python train.py --n_layer=11 --d_model=128 --n_experts=128 --experts_per_token=2 --d_expert=64 --d_shared_expert=128 --activation="swiglu" --moe_layers=[1, 2, 3, 4, 5, 6, 7, 8, 9, 10] --router_score="sigmoid" --normalize_top_k=true --routed_scale=1.0 --balance_loss=0.000191 --balance_bias=true --router_cosine_scale=14.0 --init_std_router=0.0291 --lr_router=0.00193 --n_head=4 --n_kv_head=2 --head_dim=32 --vocab_size=12848 --norm="rmsnorm" --norm_place="pre" --norm_eps=1e-06 --positions="rope" --rope_base=1000000.0 --rope_fraction=1.0 --qk_norm=true --attn_scale=0.177 --tie_embeddings=false --parallel_block=false --init="uniform" --init_std_qkv=0.0531 --init_std_o=0.0 --init_std_up=0.0531 --init_std_down=0.0 --init_mimetic=0.7 --optimizer="adamw" --lr=0.00323 --beta1=0.9 --beta2=0.95 --weight_decay=0.04 --lr_head=0.0116 --warmup_steps=473 --schedule="wsd" --decay_fraction=0.801 --decay_shape="linear" --final_lr_fraction=0.0 --batch_tokens=[32768, 65536, 131072] --seq_len=1024 --doc_mask=true --train_tokens=411300000 --steps=5652 --dataset="wikipedia_en"
Below are experts of layer 6 (counted from 0) of a mixture-of-experts language model. Rows are named gate (a neuron's input weights, with its number), up (a neuron's input weights, with its number) and show model dimensions 0-127. Each number is 128 + 24 x the weight over its row's rms, rounded and kept within 0 to 255. Numbers have three digits each.
Before each expert's rows: a language model's description of what the expert responds to. This comes from a sample of Wikipedia text that the model never trained on.

# expert 35
Place and institution names
gate0:141102125092132129128139101140145141119106103151117163165094146129098152076144100109131120127141131183137123124135128134111143150121126133143154117152140123123115167118158121142121110135114115119126124124114115158171116144077135162119219151109145135105094109127132122121180179097112128115110145123173096142082101159146131128146117103108125119146138094143068082161130146080119126090145
up0:157169092108149155138137112142115093127154138129124107169132149097101114087100115134170100133139138152105102094138111114101153112118130118078161140139117147152103161136128110087123107114131086121120115176139102151144137122131084121112140119154132106118100171107088161123145120080115077108106162161125093138159161127171124128091095115123120132112112106140118086100193124128150139131139

# expert 38
South Asian, Middle Eastern names
gate0:085145137131145123086147184133166127147176113151141119141143127107113167138140149183152117114105148130128119132105149131122077142083134114126097089136121141141122138169134073106197114142093120124166158111140155144165156147108119126113110137149110140143129105160147142153148152138130154138109159092127163075180134115161186155142102122149114146126127147135121144134127102142137110133128
up0:127113151096141126110131111174101099166131122137139173106126121168082147109108069106141110116151168133123166131122096123140201161130134097133138156127154121132112160107144119139076123128113126154136077176113095120137093128117104145102110123138133137146117152136129142112095118092117110138153123151145135122090121152132077148117134154098109088187155142129147126120122097113118133107181

# expert 2
Ordinals and first digits
gate0:109108130093147170096167145139125103119094129100094116133147155146130184132139147101143112083087142176138131145109104084150097177184140148140128121132123133148094115126152140162163174097159151124119119160149113123132145148113153109138102142153136129101155181075124186131118189128115108140127116128146128140120134125156123109125136130134105115121127123138141140167088119100108154146155
up0:091138138152112140113121105130175062094105115150172152084136117131112115107110139162179097107133124204166131119136100150099127148152153112100151141148129114128144137118120116182087138113154121127109112139142120138129146081132133138095160118107140102146129175072132172127110148091125094123101114136133129142088141167118118127144101148127107147121129122141118090125127172147142136104105

# expert 24
Census and infobox fields
gate0:152125151122121172156147133135129162123124114125146132118104122136145145118150139104101109122126061171093199080138128121172125169144126133150158101128101140076101127113103103134133087135144111083143091134113092125094173132131154128126128139122145165086123171154084088162140163143103093112140133162116141130133110133131131153122145094143079106115123118126127111122124148085124112114148
up0:150101137149109167157141119126109150142097103111156072120100108133104113129160155152072087130110117145072160088119142058136133172167078171151142099139110128113109131154109138144095122178144105093190125162154124128105125132178134127148097147129095136116136146123121113171127134109130132142161125157120105135158094143106116126119126120134110143134134123117119135128118129132105110114160

# expert 40
Mid-word syllables
gate0:137118109124166107102172119154118134083139125100131075148134135121162160074125145119108108130102104138124109086151095124070157135168111123122136141146107136109150142106114112103120133147105154111136155126198182148120148149142155095147144151111114131137105141113153115152126122112124166133132131154169154118106149089124170160128136106117163144102067117144160129118116120110148084147157
up0:103137143124126128112143061115135173148161142094117164102093211131131162118122155136167108159117145116082096123158126146117154116132138142119111132155122099109104119138104125100176153112122102138186114097113131138159096102106122158116079153116144147126127122158150096124132085133109166147140138127111128125100149151099126116109140084104156136141143128116138093169109113100154103129139

# expert 18
ing suffix, V pieces
gate1:136159127164192126095155151143134155088139101135135126119130130152117113090107140085174124133122127144089172151126134112111118106141132107130140103118161143123072105080140130174121118145108124114117145152135158090129150113137147131076092148119101151116155150099115117118143138131107104117137133155144132166146179119106155144169124142168145139148158154090133136065131124152088168144124
up1:120089083137175133114094137168127137101150138148130111091163189148108096115141098115174140136109144144116115146126188127126137130097103120128145169102113131076110139116134143116112117137116123137116127166089119161116139115156126111078167165133116133126157126136134096076150124124149139146126138116121092154121122113106126117128144135153157076129137163120107132114166079151061128118105

# expert 26
Line-initial capitalized words
gate0:140115077151125130113168154120161126097125109113109107131118106080145109113129139142125117129121125140135131151133121129085141132151130147135063187131128107138136105139128089086151134132110154090109100113139124128189144121111123131130143117181121108105100119100092149156163111149107140118143146096130168105147116096113142118100136150113132144083167130120160144138169148153154214116151
up0:134134143126152161151095133124141132164108127116111120117068103078118103141124136103128166140130135133154112099118099124128132147133107156139111062130112111132138116165113101107081100119163131110127121135066172140164158111130134144108158135149120127131173156160132129119126137082099127114117116167113156142103088200126139151156125084119127159118146163121121130166154147137134128186129

# expert 57
Digits and mid-word pieces
gate0:144111118146136103114115138137173147099110140153154103148120129144119122058150120128100130175129114120181103123165099128123114139128118126151138103147179126125137062090072147140083160123157147122136136142165152138126124108162182167145145101085118163140112114116113119115103101098125122119102132154137138163159120120090127112129180119140125142119132125111122080112121124095118113135077
up0:126164144160118183155135133125133125154121120183149191140113128140144144188116146141076153114123152134121145151108135112137158098143156091128101118070118143160138113151144124115118114127125130131117130107142156121112147127111087134122120133117152111080148124126126133145162135132096084134119107155102083084132161135142131127104101155120158149171151154193134154096143151149114152111174

# expert 7
Mid-word fragments in, it, a
gate3:151086118145146074137108093117153121134129103151065122095146144140111121128130134118118096134107127089122132119124137135143084106153101137114127140174125129158191087146101135133125142135146116115113110100142106115153128129166146101148112120150120150150105098154126148133128165106154149142129109123146153137085115133126173099151100107112109149054134111129163080206137135159124135112110
up3:157108130140148091160154095079132067138101116113130140175110108138113149154144167153120153103159112089127125125156098156098123126170120109102123100150116155136194140137112103186106139111187119090093125133122126130144117099112155150130128164162149140158104130159136133130125134121135158105126145148157154133092097102107118132158113124116099132116143122143145106187113110154107125102122

# expert 32
Initial capital letters
gate0:129209103105167120114138146134108104113127151167150147106112108163127122167136155139131111158108137114106135140159146081106100132148126065156123131146171132108119112134134103154113112142129125107142119127090150115110161121130107114101108161101145138121120143125165113168115130132151066068143154166136094147106111113139158128147169153130132136096114110070150101144135094131135109140111
up0:135125110113130111104094125124113158142137090106116087132135116137159210103130136099106107125150121111153161125107126092132159137112122105131134138145121140141161104146153111170146121102143117130169132117124156137121142141146136123174130111136104115095137176133116134141201087148096127130127156142170150108181151141109130138120158130151073148100146166171117166136100156171094140114124

# expert 27
Possessive markers
gate0:136120094160133168150122130170107133142089108120134115128125096115164137121101156174107110129101124127101119158128111138169124091140133114157157139066122133110110116167116109110149157168148122135158186148174109118097123095099130103134103099133169130156161145111113121154131097138113180123131144127142112138133094139110124133144125126124059103110108102131125129095162092105068128145118
up0:137099114104105184128155135124137144072096147138112136131164108118128128124148140155114135067115140161126114115118115144144140101149161095142151123120091144116120130128094109140139153119078139157144127136123104099087145133095171131102118129159111142118152119106090178151124103126114172122147114112137093140159105178155122167145117173166153120201120122120159112128135139126123137146179

# expert 37
Nationality and demonym adjectives
gate0:156130119138117107135140129108124079138172169103139134143082137136138155163142189119113123091147131111120145141146080170137136109127127127158118145141159179135131139112088115109097147116094139130125143127164118133121142122148173115118130129141141039135155115146130102153163129095124112154148160089146154115147112132146132170096130144100135149129109130127126111091144061149115119083155
up0:112125096120134155147117110124156128158127096141177112126164088153101119127073090168119116135094158157133106119135154108137116127114144160102149096129101070118151141144130118114140117157141127095107099133136127114124139160102102128131126132147108163111134159113112167113083138193142122096141117135146174129113115111169147111111059145142130158182123119118151152178111152100136149130139

# expert 12
Country and place names
gate0:121138115153112179136114122120144123110126134151126094100134098102120096099156126127167141142121086119121108123103168143105131148135152182069156165094111131164147151166104137130111133148135129116136134123105105116123087138105109123130122113178098087132156126082122146099150067150094092121139158127139115161125121105108111154128122118123118128108153109108102209133120120117184151138111
up0:100121119107127106151131150117108137148151088140109132125186123118138146153147093125118122175161069114124088113146129097145116109119122114159141128149103125092131145136107135149170158135158106154135147171143120102148129100165128116147123107098127151107158133140166105120092142096116165114134155174128189110118139130121117153121165112113150090149107108105169125124192133152110067132140

# expert 4
Category head nouns
gate0:119129148101129115106139155152157131101157167152117125098138106105116131111126138176115119131114149131098153093129140111103151147123145108130137123135165137126151143136086157110091144125103149119158086149147119136182098146144137111131141130163095115150106145114166142117168152119200135125135076167116107154139096145115149109109157113150130136135105179182152188118113120085146120096101
up0:114145104131133127145136128083110174128142121075116134111120142151132093116138150136090104157109139165151170166127093154146155100114169138144149121148161120113097144099109142108137132149125096126132126155099136127105096112157170150145136109094174144115131088135154150172095103117095166108114128131131098132105124179113148159094142117150120123130106080125068141131174102158123150094130

# expert 6
Year-initial digit
gate0:100137152155127130143135130106192108117167150147160117118108142093125109128145104091130151116119125108133149137154096135142123090113140111103134174094112109121106093131139136097103126127107114091169057126129116139147133102126108182124101150140150142109142128171161163120133144126143117126065111158146084154133116130165157135142119116076128121120080140096074144119117150127110082134131
up0:109150091093148128098103118114104130116115138075145131135144123160143131130088169115088095134134142143122122128130151082123122133129106130109127128150119106130170095117121111103151177091133158175112154121092145104121155153107147097121130131086121109167090134075133134122126136171155098134158131114129156125111153113112131148145173143189097117128183137153189133139151104108130145143159

# expert 41
Mid-word syllable pieces
gate0:129142143120135137064112135117180131125125145146189132136093115140155107127157120089156126111157132139115168139114171091130186143093131132153090154126147172089153104103103132124113124161099128128122156105119124116157107154157086112132138137126112142138101129154124169131122115083086102134113107173113127120166131109162148130116114123167118129132123111087124131127072132093094128117169
up0:105117075150142106133134119079109152152147127173063123141130143132139135151119152100113159097110153160153104134092138132149136091179129158156108105084133139115092112111110165140134095139106138118127121110146113113155164156124135091130133168084124116144129155117141108148136133147159127175118139142092143099075164132171130150120147082082140139123174139121135129141123097123106139132100

# expert 1
Wiki heading markers, word starts
gate0:140156138106110111153157123105144068103149107109133108162080129160167153102084127095132120158142111126111122128128128165179154135138122102091151132148083123125123121114140115093084123123124149147090141083145107113059127141092127125082129121074134111105132114100128170102105147121109131126154102120143157185145160143135129116112116154100125121116130125133103137119120072123137120164115
up0:175119127132115133146148117118117096150163127106099150166111167148158125124152145089130091113110116172114109112129129117143142141124104125122153143136094122115125122133154104100096148119115138127122131106145129128116158160123138114097124125068121145124121125143106126117139123085136161119127143133043189107155166155122114120124107093128130131137110152097057084073128075132113108174121

# expert 46
Consonant-vowel name pieces
gate1:143141126132129119108126098213149137151168175172111149075099121175155139090091144122119106144126131133193121147135095172121138100149115116108153114133098139130147102143091100144120127133122137135133129130099160133096141100120113109139146123113092089127156124179151132141112140129118147148132129126138138149107163134113166109108128128117135095104173099108116169089133125164096168136134
up1:100109106124117143160131111103133160178091079124123161159116107143084127096132169176114151176103132110103153115140156090116123111122108167128119141161099110120171118160097168098112115128096162129141120143115102125150103170148092119106119130114170150147129136130085091136136143119166124111137175172120116128144081157136128143134103114119115161173146141145144137165123124111129093131124

# expert 33
Name-initial capitals
gate0:124103105128189093116138128106148140126167113123117115121143141152123152118141170133085150149120097093125182129138125096118121142133147133181205163103141156106107173099166095173137142131147139127128115171130111130139088103116099130146101133103131112111126141154145097150149093099196141131126080107146094113127114128125120101150132105132103102133139138110148129116135125095136098096113
up0:105140146118178125120131123134130163085126117130157115074145116109179162118164193121171124151105127095094126126116124112121108133142149147162142176107127116128122134132160116158158137128155149090146109131102092120110156154118091139151105116116100117117120134118164059174142126096141103100106131115151112089104126128140107157137140096150116148128156194134128150129126139096150130135099

# expert 49
Paragraph breaks
gate1:103132120174166112150135180112131115145124143152083107103157141131136089100156120117146116091088108155155099126127106163068143181173102122116121126116183143134110137130171150106117140138090136141121117112117105135066145162112126155144116126109087150111139102143110159114120135133136140155107101096111161100166143148149152127113111117099151121086158123093148132124117150170124131137110
up1:093149137117149088082157141144125111142124125142098094119131095142152177157146127100034138108115106133142143184146132156111142144124101130162144059139155124122122120112148141138119120133168150115118126146133114107109177088088132127131117097166143131117144129094156120106147150180158167143159119114131099115133113115111150145143124140085140161157099116113151093132110137128119124119131

# expert 30
K and consonant pieces
gate0:116129085108141093101151090151115140121141091121115122123144097149094152102147102130113093125134134132100143132095111095110100093099126184143132162133127131166130115118134148145155141144146150143108072092145153117161091121144126158121158143132152136162109112140147162152139124119135154135117136112148094129144131153160176128148147160058148134135104119151096154159146142120176187081133
up0:093130092114147095116112134135115141092179126107120138111170108122133155144107140160129108139113164181091120143124120052126148136108111155139123135150155168161132089101173125170155127156116118140111132084128113114136124148152136101151154127095150120157090168091121153106138152147060140135127147111108125120156165104136155154153128142102128148154144136128127111138138123162137175110156

# expert 60
Job titles and roles
gate0:128176152133135103180136122137127119106104120127054091168087096117097135131125093149115134144150130130128123141135106144123092106147085142140149150121117131122154096091162113123111180114119160170113135132146160152084100108088146116109156084163118141126122113094141137164115115131121106093120105104095148142095134102134128104137124133111097138144127150162148126125138159182079106101148
up0:089139151168167118138154122118157137125121129160142117118115143147124129120164110131154158133152126159138119130104119161110110121140121101112094148144110096138157098149094143128101081086104145141126111120147123134102124077121134132114072123113140127156121131097113153105093167143136201152100157139102171155130116129137125140145098143185076082104125164109139079133136139158087121134107

# expert 42
Section headings and taxonomy
gate0:110117178122142105149168110148146149130117146107138099142145126105129116122085102166120120178145089091124121167150145160151124128136088109171168166129102141145147084092125129137164127089128160127119121145172122143095131118119138159132108115147127116091146154133095125106108106115150169145122132125158124144161129122166110122157104196119125086168137133101096162133131151116154083113114
up0:109058149096119108100174151132132148121119166129135077101145146091141147137098155147161097147119133100177124131135138158149141114096128154164110110136128116060172109114105131127093160102118149091092122127140120146137131121123147146113090138128090114153139119138119129151079151142136136139121096127176126172118168126101160139105127157100144101128143142126146140137159158107157147154100

# expert 5
Event start/end verbs
gate0:146132155156117148128128113174105087147118121141123125105160120161147105152128106081147108147123101095122177106141106100119126071099158164096096164116107111175099125104104152094156111136125091143116102167135148155120114150168150127103129163134135140132144120130138139151108134147161158172106154137123114101100125141179146122150107089142118108152118136090097138137071146093151116136110
up0:097121161129128152132112165132136088162127137123189092130112130166107158147086115134117128106140167133089078146132108144150133107123149087102164148114111137110091102119143094136122151152132176127189131116142121106120160116169130133147078121108153107123136148070120166139113125142112136142148111151142124111135124105107102121078091148074106095101124145147135116115157102112120119099134

# expert 63
Word fragments and slashes
gate0:083112119107153128085102142142146171123121102165149131090138096137140142156153142137129118137099058168115143160131125100061141108105116157155153110120112141127109122136084132157113118167176132116075125156148144121114168128136155125137113104148118177151119126098122126172136155109174130107126097141128095137179122108130116119182119139122142123154100118134123117135112132132114082119152
up0:153153140116100138108068118096091120158136114176186093073107130132170142123130132113138091152127154070154122148092110127107088145108111134167095122172123124126158137166106130156117130149121126103134106126169175117192134119125106108124104127100118091123113132147076116102110133155134098121098109139115115131124124165134100144140149139128139119163140142127124130146137141096108133111085

# expert 8
Line breaks in lists
gate3:116135141158118133164097104142123112106107140142168145149153141090119110085113103126104116125119139135137120115146092095104124145115104119149122127107143099109221098151152141094152094146165114093146148107113138132142119115109115102172160094108158120122159164112177124070130145144111133101127120157086105145123121102096116109154142105141099171140124134115121107103100118166115141137080
up3:100153102112143123081119088126068121114129136116158147169136103068162126103114091151104150120123143133135166168140106090116129092126115104135174120126115112089122104163125148131130105129169106127160130097141150151130129059120157122136122100090124130134138136156151109092091144166112119090132171128114152144154117120148115129149172172117112164135122160105134110156096140110126141141118

# expert 9
Table cell openers
gate0:126097122144144164113167124187094125113115115146155109206128123148130146147117138172106159111147112134113132127157160179116100129147161138128109103136118171154140117133106130153101150063154134142116114121120146134086130147106096126104134117195129145113175118125122137118105152110127130181194130124137145155109126105143136120124126121107079126114115140101134106133139144137156119159161
up0:112154114162108110111144121132134170141117076109101166165135118123168099132143143158154112150101119113130145120151162080113133134124106151145120182118152123099136118129125114154093136145117160095114099068146154146126118141101136116115137134135159138133114144134121071154116136146090130106112119129123177102163107098138103133126089151082136145137147066111100167135139127143166133064122

# expert 16
Word-initial prefix pieces
gate0:138141140109146157129142114125188102114132120132158138122193162118113120111178136099177135112126123125167114114141146125117123174138126109106148109095123150107118121111098132109110173098093176102113152119063131136080095133114150175140157111151137116132093115150149128080140090128117144132142099129112108136092147146141127104159144135154133083136094118110109124132164122175133138152159
up0:167105140146122140122119085117131152112125120116141111138148103150122118107166163120106162157146129139105135145093097152117098150134119100154102104144130117111152107136118106122100130132149130113128117116127130117133105148080124195165172138103102171115084112115126144115162104148122125080162164152125120114116146138137148141103178083122110113125133105141107086174151114142078177176175

# expert 39
Institution "of" phrases
gate0:112136106106124131134160103150104116127126095123185106124104101139080124098140066151142132118121145163167135171131140109160164100145103140149115120135139139097123126165056145107130129157131126112116195116137148096133141143112145163128136124122103138157125096100134101156123166129099147103128123149177152121128082110127103119093122156102120177153136144122124117124136094104076117147143
up0:120104152145122132132111140128162149165146145144102140120156127083149135135106161142136115143116104104116135127093137130127120146119072155088137140096118135152107131115177144114151146134134167085073106103115152167097135119122104111145101152069116128090138118111136168101123134070151160114164097183117097130129117121136135104154120131099117124119103145185105137139180118159125158095136

# expert 21
Adjectives and adjective suffixes
gate0:096145147136166098124192110135123134114149076126114154138089094101142143096148166137100128092170105169092090154144167155124144119140120141108148134119097134092130101112111119150107134118172140147102108139136161149132105103089114126122160128128131111134096150047115116124138132093106134132145116133102125147148133136101105153072107156115124158146161129134121097091106145114114108116096
up0:131159195110146146113122115152155106137134099156116148154119118164077140113093133128150096123134163118150120163157109127129151133152151075086140123122162149095120143122124135121114139119148128117121116143130144149134118060120136164150144113174159113117120112171146114105141121164111159131157079105171156141117144114111116156097139155141121137086140101173173132109132105095124132084095

# expert 36
Mid-word pieces, common nouns
gate0:112111162135146155127143177113143133116153109133151078124111111108152179152097100111124163145153143115117148137159113128151133134167150150140108174136110097116139112115123122129139126181141153138104102150117114149101150135117148088156157125146126115144160134156153130160186148125117099146133131144106120151124128128132117082164151109150141134144122083108191140168095118175170149072149
up0:130111151097124133134138136099129116103114118167101119134108110138126142141115100092092157140171139125157091107150097096153146133117134118121161104147135151143219113082108135146083128140173125158108101129108095147140121171153130153120110164173124131175149126141137175108151114132122115119142160137093120138131124146161115068144116161144137099135100128112149105136108135124169079104122